Below are experts of layer 2 (counted from 0) of a mixture-of-experts language model. Rows are named router (the router's row for the expert), up (a neuron's input weights, with its number) and show model dimensions 0-191. Each number is 200 + 30 x the weight over its row's rms, rounded and kept within 0 to 999.
Before each expert's rows: "mostly gets" lists some tokens that are sent to it at least half of the time. This comes from a sample of Wikipedia text that the model never trained on.

# expert 23
mostly gets: " =\n\n", " designed", " way", " sk", " Place", "born"
router,199,129,209,252,183,243,226,205,223,173,187,205,189,175,145,259,190,212,213,177,211,185,192,197,190,257,171,146,209,260,196,201,158,156,256,210,198,178,191,206,213,138,164,187,176,185,197,179,211,199,133,153,228,214,164,226,236,196,187,172,183,235,183,216,161,186,169,210,245,188,187,189,122,130,175,192,195,240,219,186,155,224,188,161,177,178,129,181,143,153,196,209,214,181,207,172,202,196,192,190,227,207,184,166,201,161,221,206,202,234,199,133,202,213,238,139,180,252,193,170,219,170,205,238,203,189,179,213,228,172,264,184,203,183,186,204,240,177,230,167,167,178,170,197,232,170,223,187,198,194,172,183,214,219,153,238,224,205,153,163,184,183,173,188,222,173,164,199,201,206,199,220,221,212,206,201,263,241,252,129,161,213,139,185,212,184,239,168,211,208,195,234
up0,227,187,169,235,211,156,205,240,210,232,173,165,149,173,180,225,240,144,156,180,197,192,126,181,196,192,213,179,238,266,173,206,180,185,190,199,184,154,153,173,187,189,183,187,244,143,201,178,192,205,189,158,256,155,133,165,250,205,169,196,242,218,207,203,178,193,221,228,230,209,216,209,164,165,187,184,189,197,173,168,193,212,214,171,234,158,168,221,175,179,214,196,209,191,243,199,213,148,165,208,217,212,209,211,214,157,216,202,263,219,149,174,162,300,191,134,178,238,217,149,238,221,177,179,163,201,223,178,219,244,218,183,200,209,186,197,233,173,206,208,133,240,249,226,234,186,170,241,276,227,224,186,209,226,218,213,184,269,179,166,191,230,211,212,213,181,219,201,189,184,204,164,209,188,194,196,196,210,248,186,153,167,175,186,222,212,207,200,208,224,145,240
up1,190,187,187,234,151,172,154,254,167,183,162,210,175,189,200,212,152,222,209,201,147,206,190,233,287,212,181,140,239,201,238,192,179,219,230,169,149,155,217,188,222,154,129,179,209,179,165,197,197,213,149,170,222,126,176,110,172,180,227,198,211,242,195,176,173,235,202,223,217,227,157,170,178,182,193,181,134,243,172,189,171,196,195,160,175,216,165,195,155,171,205,224,226,206,225,207,176,184,212,225,203,201,214,173,199,165,226,268,228,195,216,201,207,232,225,166,146,204,215,170,186,246,185,197,184,203,209,208,126,186,221,199,175,207,190,222,265,194,225,168,224,161,176,181,216,163,182,194,201,177,184,223,256,195,182,238,210,238,147,121,246,261,200,190,191,200,205,198,195,181,189,209,196,244,205,225,210,247,173,183,208,178,172,221,218,188,222,209,194,186,154,178
up2,142,153,164,227,174,203,184,186,147,200,193,241,200,157,166,244,200,217,208,207,179,201,186,214,211,201,172,169,200,248,223,180,172,178,247,233,181,186,209,164,221,114,170,162,236,172,168,180,228,226,101,161,197,198,153,187,217,184,203,160,193,215,216,209,150,165,186,208,204,217,198,196,140,132,210,210,144,221,192,202,175,234,200,169,163,162,151,226,130,160,239,157,203,178,223,156,184,206,192,217,206,160,198,182,219,186,217,245,219,251,168,151,182,208,229,168,166,212,194,177,199,173,205,216,198,147,187,203,189,171,254,216,185,165,162,191,259,207,190,217,174,194,157,189,210,169,190,179,227,178,190,192,159,176,150,241,179,214,169,153,199,219,186,176,206,157,173,199,162,149,181,215,187,207,266,153,260,199,232,162,182,210,174,195,218,163,211,177,227,195,186,195
up3,214,179,199,217,210,175,211,186,219,204,152,191,204,198,228,197,241,215,221,210,211,231,205,223,241,199,175,124,235,189,172,209,135,158,179,193,165,146,205,201,264,174,199,273,230,231,186,196,196,214,166,149,187,140,202,123,211,215,194,199,159,171,183,240,156,191,217,165,216,174,154,189,176,187,174,213,173,207,188,195,192,213,198,187,166,215,173,249,166,187,185,193,212,164,252,211,251,186,225,181,205,141,178,215,218,141,226,218,215,191,151,169,204,205,217,147,185,205,169,149,209,198,226,198,164,159,161,177,218,215,214,147,252,152,185,201,230,154,228,200,163,213,217,188,185,201,183,238,200,171,222,210,177,200,193,247,246,177,213,162,228,173,191,191,211,178,196,199,209,173,205,210,166,273,172,266,189,239,238,196,151,208,149,193,253,236,190,169,111,212,184,227
up4,217,209,165,191,203,197,169,241,181,219,186,206,236,216,196,235,184,172,198,197,217,203,177,234,297,175,180,224,217,208,165,243,236,228,191,199,195,196,247,164,208,176,163,159,146,173,188,223,203,185,153,165,230,185,159,111,230,209,238,210,210,221,147,206,161,192,262,141,243,172,216,155,155,202,242,172,151,185,228,203,200,269,237,190,183,211,180,218,178,204,159,159,214,192,206,182,136,182,172,200,262,186,229,214,245,219,193,241,206,213,195,204,264,264,249,210,201,197,203,118,181,218,239,210,164,178,222,202,198,227,188,194,211,166,213,226,247,238,199,176,198,188,187,212,269,179,206,214,199,186,217,187,200,178,222,188,204,207,166,177,232,258,210,212,194,190,143,173,194,205,179,197,238,218,211,259,219,256,219,210,194,171,163,196,246,212,214,220,227,157,198,214
up5,256,198,181,204,237,226,247,232,192,172,171,187,233,226,191,222,206,246,160,239,186,216,200,183,238,152,182,215,191,255,192,212,215,182,204,205,236,237,170,150,178,189,200,221,186,215,184,214,188,197,169,167,217,207,193,187,252,213,240,217,189,214,174,176,197,149,195,187,195,213,183,201,183,189,226,237,204,213,179,223,216,177,243,201,183,266,186,171,196,194,150,170,156,207,217,202,152,232,207,205,200,222,177,219,192,220,179,166,144,181,215,175,168,195,136,185,179,231,216,148,191,195,191,162,249,233,196,175,239,253,193,207,231,184,171,222,203,208,177,152,171,262,210,198,267,192,216,186,309,189,193,259,198,194,190,186,170,165,209,240,310,271,175,236,183,230,213,206,215,197,231,162,205,158,255,173,250,184,206,197,193,198,220,183,156,179,224,235,223,174,156,244
up6,158,152,188,260,197,218,195,231,202,238,204,188,231,188,139,263,200,215,229,220,208,204,193,186,213,170,223,148,212,230,179,252,185,205,221,225,175,200,191,198,213,143,146,154,203,170,232,183,234,196,153,199,191,180,135,242,206,203,218,224,166,234,209,245,158,245,211,188,204,226,218,190,196,189,222,163,192,182,216,152,212,255,174,188,206,131,159,229,107,194,208,205,211,200,219,126,180,190,216,259,203,212,224,213,194,217,190,245,208,177,184,189,189,245,215,177,219,250,215,175,175,196,148,210,161,185,145,230,179,211,200,157,143,210,180,242,234,185,198,218,137,198,173,173,263,201,157,177,220,212,215,202,260,212,153,177,172,239,164,163,244,206,188,167,189,165,227,214,218,185,195,194,235,187,273,178,218,192,212,193,142,203,163,166,194,199,214,207,222,207,189,195
up7,165,131,155,224,176,220,206,240,192,231,179,204,209,145,198,274,212,197,197,188,204,204,175,202,252,210,205,168,218,254,168,205,199,179,220,137,199,173,237,167,205,136,158,180,259,213,136,151,197,192,118,191,231,181,183,168,220,193,209,195,222,282,186,231,150,234,216,175,202,183,215,192,167,172,191,240,171,187,235,191,177,220,204,197,172,151,166,205,142,204,184,158,209,193,193,158,183,177,199,224,208,186,202,221,218,220,193,243,217,207,148,180,162,222,278,173,124,230,209,186,209,224,196,206,191,160,208,201,277,206,222,166,188,154,181,203,260,226,209,173,172,152,182,159,251,180,191,196,203,202,213,172,226,203,199,189,177,260,168,209,232,239,193,211,227,181,220,169,199,203,200,172,220,229,229,177,248,185,232,166,140,207,172,216,188,202,212,218,191,195,200,222
up8,167,171,178,259,199,204,206,193,236,249,185,237,184,116,173,262,171,211,249,194,211,235,177,249,229,238,167,176,166,250,239,198,206,205,212,220,213,172,197,135,214,148,171,186,191,157,169,170,212,203,152,179,202,193,167,185,205,189,238,168,213,192,195,208,158,165,187,210,169,198,216,214,123,156,199,214,157,194,213,191,175,226,200,183,204,172,154,226,152,192,231,161,205,166,222,141,207,193,209,204,218,170,239,140,260,172,216,230,194,251,172,195,198,214,186,139,150,207,179,223,203,198,209,231,206,174,200,243,182,199,240,225,187,159,178,159,258,191,193,189,159,191,193,185,239,229,230,215,213,175,177,186,189,208,194,200,185,233,140,169,183,211,225,177,219,167,191,204,157,168,197,214,211,184,228,162,283,268,202,143,168,239,147,223,224,174,223,184,189,204,186,193
up9,174,169,212,237,164,225,192,151,175,160,216,243,172,141,161,288,195,185,177,189,167,205,196,190,159,269,180,170,161,215,199,188,206,185,256,251,191,176,197,181,199,135,167,163,196,177,197,170,206,179,129,211,189,199,167,195,165,176,206,203,198,156,220,197,133,201,172,202,170,222,230,248,160,149,257,218,178,205,252,225,159,191,164,209,175,225,185,197,183,192,258,132,202,175,234,155,190,228,164,221,185,198,220,160,219,169,196,238,200,230,226,172,191,182,204,181,186,177,201,233,175,158,170,217,237,211,162,192,163,177,239,183,198,194,188,178,254,208,201,213,256,206,193,224,210,200,178,164,222,198,174,216,196,203,175,200,208,197,179,189,170,225,208,173,218,170,194,211,150,193,194,170,180,157,234,197,312,226,212,166,207,212,181,255,232,151,216,167,173,219,187,169
up10,215,192,220,249,215,199,163,222,215,158,221,238,225,209,188,216,227,185,202,211,208,160,187,184,239,255,167,217,165,156,216,161,195,158,265,248,205,181,176,203,225,193,205,235,233,247,233,200,186,222,151,160,173,210,206,200,169,196,207,219,172,208,213,233,184,198,240,204,156,211,185,241,217,112,175,226,162,246,163,232,174,193,215,180,156,197,184,281,189,183,225,180,175,187,249,183,263,157,170,225,203,215,200,161,212,229,200,247,201,217,205,190,231,199,220,199,224,213,216,220,229,165,189,242,224,254,128,265,125,197,221,164,225,199,181,240,196,198,236,226,212,219,181,229,227,182,221,172,182,161,162,202,222,238,167,236,163,195,163,184,226,169,213,179,200,209,234,242,183,197,173,203,156,165,261,186,257,188,223,183,235,191,176,233,238,224,210,197,179,257,182,153
up11,247,206,244,210,204,204,188,232,216,217,214,209,189,208,249,236,214,230,218,195,168,230,204,210,239,202,183,141,212,189,189,184,204,175,275,206,182,130,192,195,189,179,162,100,205,212,200,199,195,195,142,188,220,162,193,142,181,209,239,196,169,147,189,189,177,204,206,214,217,149,231,194,203,183,200,179,205,285,185,191,218,272,190,94,140,245,146,239,174,208,177,185,210,205,221,213,248,167,219,192,217,197,163,206,195,186,233,166,191,217,215,165,229,162,220,199,186,203,208,190,191,189,217,208,185,219,228,198,131,210,206,244,188,196,212,228,230,217,194,185,226,172,153,187,225,198,178,194,224,175,185,186,199,144,177,235,205,211,161,108,175,237,172,151,195,241,187,204,222,201,195,189,235,243,232,207,216,245,228,207,188,172,160,259,185,209,215,154,212,219,243,226
up12,154,127,152,258,210,202,223,292,234,212,203,169,163,207,182,204,215,190,204,236,251,156,189,174,184,193,180,204,187,226,192,156,167,193,171,159,252,165,206,197,216,170,160,202,184,155,227,183,205,147,175,174,226,226,179,166,228,204,152,139,184,261,193,199,193,210,197,181,223,192,206,250,176,177,199,188,206,152,202,165,175,242,211,152,236,190,148,215,174,198,175,164,239,178,246,216,161,169,178,190,212,203,209,208,180,187,239,190,219,206,159,186,234,215,213,136,137,250,226,189,219,196,187,211,146,150,202,161,215,244,218,192,186,176,168,210,253,224,212,178,175,174,267,183,251,180,192,232,240,226,193,182,248,256,235,209,191,206,165,185,199,179,167,148,218,161,213,186,211,162,205,203,217,189,183,179,200,217,198,182,153,195,187,243,203,269,193,197,226,197,172,238
up13,233,128,189,272,206,153,222,179,206,167,140,228,180,212,171,206,204,205,260,206,209,185,190,213,176,216,168,184,192,242,237,198,196,182,223,196,204,172,185,185,209,175,153,253,222,188,196,206,290,220,176,98,177,159,171,200,279,196,158,216,158,141,187,232,174,191,181,167,181,173,202,222,149,165,213,208,144,229,162,205,172,216,155,167,203,182,158,169,168,182,182,152,171,145,216,192,214,206,172,207,174,142,213,191,219,183,201,219,194,223,205,178,190,212,226,212,161,208,173,136,148,203,213,201,144,201,186,237,185,210,233,212,191,215,163,226,233,211,221,179,202,199,176,165,196,169,224,236,177,196,145,232,207,245,207,178,234,194,170,214,221,210,192,189,211,200,231,267,175,194,209,221,215,214,165,188,219,174,231,146,191,176,127,212,216,203,217,183,187,228,214,154
up14,253,184,210,227,176,182,212,211,171,157,198,197,232,215,215,236,177,267,230,209,208,213,179,214,221,226,227,226,182,200,224,133,216,211,272,238,186,191,200,213,233,153,196,171,199,207,182,196,231,221,168,199,193,231,196,177,148,177,219,184,149,223,172,209,210,216,202,248,184,171,187,229,190,168,184,204,128,231,188,165,142,240,189,181,197,167,217,254,150,187,265,215,201,195,228,189,199,182,204,181,181,202,182,166,196,230,253,171,175,209,171,172,187,196,256,195,158,218,177,194,198,163,237,290,253,244,133,217,156,210,210,124,172,157,180,233,196,125,238,229,226,236,167,165,237,196,155,204,191,203,174,187,179,256,169,154,164,200,185,144,213,195,225,145,193,176,190,225,219,207,172,241,187,171,204,182,221,213,187,200,247,192,194,184,247,191,182,223,209,206,180,194
up15,218,165,186,233,210,199,190,281,184,207,194,175,178,197,205,200,191,188,268,212,221,171,203,229,240,183,211,147,217,254,197,184,181,218,237,230,200,194,176,190,226,155,152,133,221,182,209,158,266,206,159,158,213,212,175,207,201,177,176,154,154,173,204,258,211,258,199,172,208,214,192,185,183,186,181,222,150,239,169,125,169,266,185,172,208,186,187,206,123,214,242,235,176,212,221,118,207,208,214,205,190,203,185,201,183,224,225,235,208,205,196,152,240,230,224,185,213,246,203,182,175,202,204,232,170,213,174,252,192,204,214,171,147,205,165,272,224,165,235,217,191,190,202,203,265,197,177,204,264,214,207,198,248,225,229,170,201,241,153,179,247,220,215,166,210,197,175,202,236,203,194,205,209,208,219,180,227,241,147,178,172,205,132,166,207,197,206,236,196,180,181,210
up16,278,165,181,213,230,218,206,259,183,217,153,159,185,192,227,196,218,207,180,144,219,161,184,241,312,174,166,192,179,218,212,219,219,177,184,211,173,180,250,229,212,182,225,196,222,197,134,169,200,186,168,195,243,207,173,218,250,185,223,168,224,212,229,260,206,226,235,183,245,227,195,177,203,188,171,248,178,171,229,171,191,194,201,200,180,159,171,224,163,187,194,261,196,166,218,136,188,199,168,223,184,169,186,212,194,190,186,206,232,188,193,177,207,234,266,160,143,223,208,193,205,208,141,191,178,217,264,218,273,196,199,218,214,189,198,221,209,236,165,206,137,165,219,179,222,214,211,245,215,209,213,174,243,181,206,184,160,284,189,217,196,224,230,168,189,221,229,178,216,231,190,168,237,209,187,151,187,247,196,190,196,197,198,153,202,126,201,203,164,190,183,199
up17,147,177,170,244,185,181,205,220,199,247,176,207,220,172,170,267,168,212,208,226,210,210,208,224,264,205,219,179,174,270,235,233,164,185,230,199,170,202,218,176,203,147,192,131,258,204,170,178,212,172,135,207,218,210,154,213,222,198,222,161,224,207,188,263,172,199,200,203,187,204,184,226,135,187,197,218,144,202,207,180,182,218,213,171,186,197,138,207,153,195,196,182,212,197,220,113,219,145,214,238,213,176,228,182,250,239,187,234,202,226,172,152,204,229,226,174,163,210,245,187,184,208,164,196,234,193,172,221,215,175,225,176,192,185,177,209,247,230,192,216,181,162,185,206,225,213,172,169,231,182,198,246,257,214,187,220,150,247,167,121,234,203,188,171,201,196,206,176,137,210,212,192,212,187,268,117,256,202,191,174,197,192,174,196,221,181,194,226,195,196,182,183
up18,207,152,168,254,202,185,217,271,175,204,155,190,173,143,196,269,220,184,248,218,225,169,169,221,226,198,204,156,190,225,187,190,176,205,216,168,203,202,171,180,222,152,222,221,257,156,161,198,202,188,130,182,222,184,144,199,202,201,170,171,193,224,193,238,208,229,174,194,220,215,187,223,148,153,187,210,168,230,218,187,174,210,193,196,195,174,97,229,146,204,163,178,176,159,247,149,216,199,193,235,189,190,190,150,176,196,154,192,212,217,195,177,194,233,258,158,168,192,194,196,137,161,202,231,147,167,197,175,238,204,235,213,202,198,169,160,246,178,212,217,196,164,168,174,237,168,207,212,204,198,187,189,253,218,195,219,203,259,151,193,206,226,184,166,213,191,202,213,174,182,198,187,181,262,186,150,269,226,178,158,152,183,167,179,240,180,210,221,173,167,191,190
up19,231,148,155,203,110,227,200,209,191,189,185,238,186,204,206,259,237,201,222,185,237,223,144,201,256,215,228,154,158,189,189,175,175,169,183,247,181,169,170,199,217,185,189,256,182,208,173,189,247,209,181,198,195,150,211,239,242,198,202,216,247,177,201,173,239,236,191,176,259,151,198,257,147,201,231,208,194,173,180,192,153,159,158,175,254,171,206,196,173,152,241,210,239,140,214,177,164,220,186,221,219,166,214,164,160,180,175,185,261,188,181,168,179,217,197,151,211,224,190,156,147,205,211,224,217,180,188,136,219,229,231,193,191,190,177,205,191,184,196,231,137,188,192,190,135,190,199,204,175,210,175,163,217,192,233,210,210,170,179,214,183,230,172,198,211,193,187,176,225,217,197,245,242,196,261,162,224,198,252,171,187,220,174,220,255,217,172,172,199,146,162,202
up20,238,175,194,243,199,167,236,298,225,242,195,203,181,168,201,202,200,135,244,215,241,212,144,245,224,219,183,173,197,254,194,208,169,182,223,231,175,228,213,129,205,170,144,238,180,172,202,169,206,163,163,159,200,192,170,198,251,182,171,157,249,195,238,189,226,198,185,203,236,202,147,193,178,158,203,197,191,243,167,178,143,228,218,156,197,184,157,191,166,166,226,170,174,170,218,184,203,246,212,206,160,212,204,139,159,175,196,208,215,220,191,153,180,230,199,162,142,226,197,188,194,178,199,240,163,156,153,215,221,207,251,238,210,181,172,213,258,201,229,202,214,223,175,238,210,170,190,246,227,188,202,152,239,262,189,182,189,191,179,175,227,253,217,192,258,200,174,174,205,188,198,251,150,170,201,188,214,220,177,161,196,207,173,193,178,206,175,185,173,183,173,238
up21,200,169,159,228,197,200,195,189,222,205,212,195,226,198,156,242,171,178,210,207,209,184,207,191,201,167,217,200,216,309,188,233,189,166,225,168,221,227,223,202,195,167,220,179,223,204,203,212,201,179,192,200,218,193,194,249,224,228,178,216,183,266,190,292,165,233,188,186,243,189,203,174,165,193,198,198,202,126,228,206,145,184,208,222,258,164,158,177,171,221,172,188,207,202,185,144,166,198,204,236,219,196,272,205,229,163,202,213,178,204,212,157,185,208,232,211,189,206,213,164,191,214,194,187,214,145,281,217,284,224,202,145,206,234,178,224,211,213,208,197,177,167,205,216,299,216,173,187,216,198,168,188,244,280,195,235,220,200,191,199,278,147,195,251,182,140,171,200,220,218,230,183,219,212,209,186,218,202,178,195,143,186,208,167,187,172,207,238,223,196,177,197
up22,186,163,143,242,210,196,207,214,220,221,197,233,143,193,189,202,203,181,206,242,250,194,185,223,230,232,184,182,133,227,210,194,186,192,214,251,235,177,193,191,218,167,168,209,190,166,206,164,213,223,180,178,154,250,180,194,251,189,157,132,204,237,257,163,235,225,185,232,256,203,204,195,181,174,198,229,178,205,203,188,181,206,221,198,168,168,176,213,203,175,193,175,198,198,211,205,168,205,172,147,193,251,201,167,178,156,246,254,185,238,233,159,208,226,190,191,163,253,195,213,202,163,134,175,217,209,197,238,159,251,220,193,178,141,141,242,236,172,214,222,213,221,232,230,192,181,237,213,216,218,128,184,246,294,172,197,211,261,161,226,198,207,173,228,238,169,157,218,193,190,196,230,221,172,211,178,218,206,192,138,177,221,169,222,209,227,165,145,205,187,191,161
up23,245,165,216,231,165,190,200,193,197,177,187,174,194,160,189,198,188,186,210,225,182,220,121,208,195,196,187,189,179,239,178,222,217,225,164,283,238,205,176,189,206,188,98,210,185,135,155,177,215,160,200,147,192,212,191,167,256,201,218,188,240,233,219,199,249,191,242,161,203,204,207,198,201,191,187,278,222,190,169,184,190,190,188,142,241,170,167,179,177,165,178,159,230,167,207,210,154,217,189,221,177,171,231,189,183,175,216,248,268,227,207,201,208,210,205,166,149,225,166,198,163,190,187,227,217,152,190,203,224,210,205,187,196,193,208,279,213,225,194,195,181,211,213,247,173,163,211,228,216,237,180,156,212,272,174,182,220,195,196,244,195,249,199,174,239,196,143,179,239,165,206,246,219,237,223,195,189,169,232,157,177,272,199,159,164,183,235,185,225,193,183,194
up24,242,150,178,229,214,202,201,246,188,180,201,186,151,194,193,202,188,215,219,233,160,150,175,242,223,232,222,233,145,245,210,163,166,193,203,226,211,204,204,208,250,172,133,168,164,148,205,196,222,194,187,200,202,243,202,189,188,193,169,195,289,180,153,268,164,229,154,168,221,179,190,187,168,162,258,227,156,204,214,197,167,247,170,217,208,146,142,169,172,164,210,186,193,186,205,186,174,218,222,167,161,202,182,167,209,223,176,200,205,210,183,184,179,230,193,143,163,216,211,184,188,194,245,181,164,231,192,218,240,191,224,186,184,188,159,265,205,176,196,239,216,229,208,131,212,178,204,224,189,239,190,244,219,239,160,162,208,234,170,223,212,175,191,146,215,216,199,218,230,226,159,245,227,224,162,166,234,240,149,176,192,203,147,138,230,195,205,194,244,155,185,194
up25,125,198,170,210,162,211,203,173,167,201,222,247,239,154,152,272,240,191,232,197,203,175,176,206,172,235,174,140,166,260,161,238,196,208,234,200,198,169,220,199,237,153,158,156,236,199,192,197,193,230,138,194,229,207,175,216,187,168,197,170,210,181,211,193,157,210,216,205,171,195,189,239,145,172,239,227,124,208,208,212,161,251,195,199,171,195,166,179,136,173,222,177,219,179,206,124,178,237,200,227,196,154,178,154,234,230,227,238,183,222,213,171,203,245,188,199,199,186,209,183,173,198,161,196,218,180,206,205,218,162,219,232,186,204,166,204,281,215,168,240,214,190,189,178,246,200,208,156,179,180,169,221,220,172,194,229,152,206,146,204,179,197,230,188,172,177,203,173,141,158,166,221,188,217,263,198,283,188,191,185,211,187,182,219,208,162,192,155,191,195,203,191
up26,190,177,197,216,161,174,197,245,197,208,173,194,198,157,182,235,171,224,234,193,176,119,175,255,225,234,188,190,181,191,232,206,195,184,212,204,227,147,233,152,237,165,144,189,198,132,166,202,192,215,162,176,204,202,186,182,247,202,206,196,222,240,213,194,174,221,240,211,179,237,209,199,154,177,199,229,170,251,163,219,154,248,164,178,222,198,161,197,163,167,245,177,230,173,243,161,164,254,150,180,205,161,182,179,193,193,156,208,186,232,195,207,170,189,173,175,193,219,165,203,201,205,185,156,187,164,189,228,233,163,232,200,200,191,138,213,254,208,191,230,194,186,207,175,173,128,220,166,214,219,176,171,271,192,129,190,205,258,167,180,193,186,189,149,191,192,182,226,205,182,146,244,135,238,175,169,247,179,193,165,197,188,154,220,232,146,245,210,196,182,176,201
up27,192,180,225,249,153,137,190,189,146,182,179,201,149,199,149,177,146,187,198,182,191,234,160,183,175,215,180,182,200,201,221,189,235,214,186,221,223,215,168,206,287,141,107,197,183,158,258,212,182,166,178,202,200,201,149,173,214,147,206,204,211,165,175,199,175,150,189,199,153,263,100,162,172,192,209,212,166,218,200,226,202,261,187,177,189,128,167,165,126,210,214,200,206,196,208,157,186,176,186,207,205,197,215,179,208,187,196,186,224,195,220,199,195,227,195,181,188,177,182,170,177,211,217,220,242,216,198,189,180,212,219,197,195,211,182,156,272,200,225,223,176,238,165,208,211,164,233,204,206,240,192,180,175,208,200,217,161,206,186,229,163,217,225,245,205,208,126,210,197,193,186,236,232,164,239,239,204,217,220,185,218,232,162,196,219,202,230,211,286,161,215,206
up28,165,128,157,241,209,201,200,234,179,191,184,197,155,175,206,195,223,153,206,216,262,205,159,195,205,220,171,193,167,234,190,187,214,175,169,196,221,176,191,221,196,158,206,197,162,150,209,189,206,167,188,178,188,199,174,165,294,178,200,145,223,241,225,179,228,157,227,187,206,186,188,265,169,171,211,201,202,160,233,205,183,226,217,185,182,185,139,238,174,175,170,230,243,142,296,199,207,207,189,205,190,171,221,190,197,186,196,194,238,227,216,168,214,240,263,162,123,213,221,203,207,189,191,254,159,179,227,188,229,230,217,249,176,156,202,197,271,210,180,246,191,202,238,182,238,189,204,220,212,208,200,164,209,209,217,208,183,209,171,219,196,221,195,179,233,168,198,184,221,183,169,188,198,106,173,166,224,223,237,151,156,236,145,244,210,200,180,171,182,187,163,206
up29,200,165,182,234,173,206,179,214,152,245,196,200,154,123,196,274,137,193,213,236,195,236,178,221,209,211,195,144,158,221,238,165,180,185,278,181,190,161,229,182,224,159,184,209,188,170,189,161,190,196,158,190,207,192,191,152,182,160,181,184,195,241,179,195,179,218,180,219,216,209,235,171,159,168,234,199,176,187,236,236,191,194,216,197,200,220,147,195,185,208,234,155,191,190,215,168,212,229,143,215,187,211,211,165,246,184,211,233,182,218,219,184,202,170,240,169,156,217,180,221,201,160,165,204,219,164,207,175,194,158,225,174,214,176,189,168,271,219,213,224,230,258,196,202,216,198,192,182,266,203,209,178,152,267,242,182,190,212,185,170,209,170,200,224,224,159,127,209,156,182,180,179,192,189,210,208,269,226,181,182,183,216,155,275,230,218,213,189,197,205,127,144
up30,223,189,182,238,192,160,173,236,131,172,185,183,205,176,182,236,171,235,212,206,186,186,152,254,212,217,207,177,210,255,212,176,180,184,288,224,209,183,214,159,232,124,131,160,213,142,180,177,245,206,116,237,180,185,181,231,206,202,194,170,214,207,185,234,176,228,185,167,205,202,214,218,134,162,209,253,128,234,198,191,190,254,153,175,200,196,157,225,136,162,225,189,217,192,206,153,202,185,146,208,189,208,215,182,213,236,244,228,213,227,191,182,183,218,268,200,173,226,163,201,225,188,214,208,168,205,178,224,195,190,234,179,196,188,173,233,228,190,199,249,217,210,195,222,207,171,176,201,225,216,172,233,234,217,198,180,197,201,179,176,239,170,193,148,234,172,195,210,190,230,145,207,190,183,236,199,275,255,173,157,168,211,179,191,240,183,223,233,231,190,181,199
up31,221,139,185,233,217,171,216,215,145,151,162,196,163,205,201,204,220,210,228,229,187,171,144,219,222,216,184,207,198,222,166,185,178,164,197,253,179,198,153,222,237,146,134,218,166,201,184,200,214,213,148,122,161,211,205,155,210,215,178,171,192,200,203,175,181,218,184,225,245,196,166,196,164,166,190,214,122,187,176,211,152,226,143,215,242,233,155,199,135,151,233,162,160,210,217,205,197,184,189,154,149,152,155,162,232,175,190,230,220,212,159,121,169,225,204,151,194,210,202,224,150,176,193,194,159,192,211,195,185,213,248,150,179,135,189,258,229,200,238,197,185,199,213,189,212,202,193,250,231,218,198,183,232,207,208,208,214,203,156,215,191,186,185,147,222,200,179,195,195,218,148,239,188,239,181,191,240,186,203,161,196,189,133,188,242,208,208,184,196,207,171,197
up32,148,156,152,237,174,162,213,202,190,223,197,231,201,151,198,292,191,202,215,238,180,204,205,199,223,253,215,156,175,260,216,172,195,207,266,208,187,222,216,162,217,136,150,135,239,211,162,193,186,183,119,214,211,212,156,183,176,182,227,178,210,170,203,243,152,225,210,195,199,216,215,208,149,166,204,214,134,223,232,193,174,228,189,191,190,204,186,215,138,180,241,190,203,208,228,148,185,199,210,228,206,189,194,191,228,194,186,234,213,226,205,165,195,209,211,186,167,226,226,191,167,183,157,222,242,177,195,245,148,165,241,165,179,200,194,237,254,199,193,227,213,147,205,193,295,189,193,199,222,186,190,245,254,221,179,225,162,212,166,131,206,199,204,163,202,197,205,209,162,189,212,196,161,211,250,160,267,228,196,177,197,169,192,221,213,175,197,196,198,221,157,213
up33,217,184,174,215,142,152,210,226,197,235,185,177,228,168,159,241,167,179,235,182,222,211,208,245,230,248,195,186,212,208,200,176,149,212,226,233,200,230,227,156,212,155,151,243,183,171,191,168,205,168,162,195,217,225,199,191,187,217,222,156,188,212,195,175,143,205,163,205,196,236,173,173,137,178,249,213,192,257,151,187,132,200,201,151,231,158,181,189,175,188,231,211,237,204,233,144,168,205,238,179,192,181,186,159,186,208,204,186,198,207,138,208,193,211,244,197,167,230,206,213,178,160,270,209,193,155,188,212,276,228,223,174,182,162,126,235,232,154,187,201,203,175,190,156,191,143,200,191,217,217,183,192,214,220,196,251,158,246,172,147,240,169,225,222,189,184,188,199,212,189,172,230,226,267,205,202,218,228,203,188,184,186,184,174,267,178,236,204,203,147,162,226
up34,166,131,165,265,224,197,163,257,214,207,198,148,194,169,186,249,241,239,209,235,216,196,187,206,240,195,186,155,241,221,192,203,160,190,202,185,222,194,203,184,231,120,162,226,218,174,196,163,199,194,129,156,243,212,222,205,201,226,181,182,190,257,201,234,198,181,180,172,239,217,197,205,153,157,164,207,214,219,216,204,177,193,211,170,167,186,145,231,157,200,188,169,172,162,197,212,190,187,179,229,210,172,229,201,168,180,185,218,245,213,203,198,149,236,233,157,176,276,179,161,212,157,210,199,154,159,146,195,178,207,240,156,166,163,162,226,263,155,256,206,177,209,219,162,245,183,160,237,183,187,220,205,222,222,212,255,207,189,170,192,232,200,167,134,202,177,204,200,220,153,198,234,181,223,231,194,231,183,191,158,148,218,181,178,216,215,186,196,179,149,200,213
up35,194,197,236,236,209,212,166,257,176,157,197,149,200,213,180,225,154,225,205,215,220,188,198,192,256,223,224,205,210,222,220,169,204,198,225,147,189,206,221,240,205,170,179,135,205,156,180,186,218,200,171,225,175,221,163,181,215,187,149,175,144,239,170,203,176,263,178,230,205,208,230,197,164,176,222,209,136,208,196,157,172,250,202,231,201,149,168,232,141,228,200,158,191,180,206,123,219,236,175,165,206,206,223,170,228,196,219,201,230,244,173,178,204,204,259,201,184,224,190,222,165,177,242,262,198,165,186,206,185,237,212,154,173,177,147,195,267,232,224,180,239,164,217,162,267,190,155,171,233,232,239,182,187,254,236,164,204,197,183,153,183,197,207,217,206,161,201,177,260,218,209,231,214,199,183,230,207,259,199,197,208,159,166,215,223,153,191,249,224,195,174,176
up36,260,135,200,227,228,166,239,243,178,165,190,193,177,214,219,192,215,212,237,268,188,204,168,234,260,218,162,196,220,277,235,182,198,169,233,278,157,175,245,222,224,166,101,189,184,181,199,212,279,196,137,144,203,218,166,202,181,174,198,178,180,202,198,251,192,229,186,188,185,225,176,173,182,186,220,201,110,226,170,175,168,249,154,187,193,182,183,201,159,186,248,204,161,215,183,215,212,197,212,203,161,179,190,185,230,236,219,230,192,219,218,161,210,212,227,180,166,227,188,197,216,187,211,186,175,262,189,237,169,201,244,177,177,218,165,254,209,227,227,188,217,245,191,185,236,210,186,226,199,189,171,224,221,214,179,181,242,245,174,216,207,190,194,161,225,186,217,221,243,228,159,239,240,206,204,197,213,233,201,187,225,176,169,183,236,202,234,216,213,166,169,169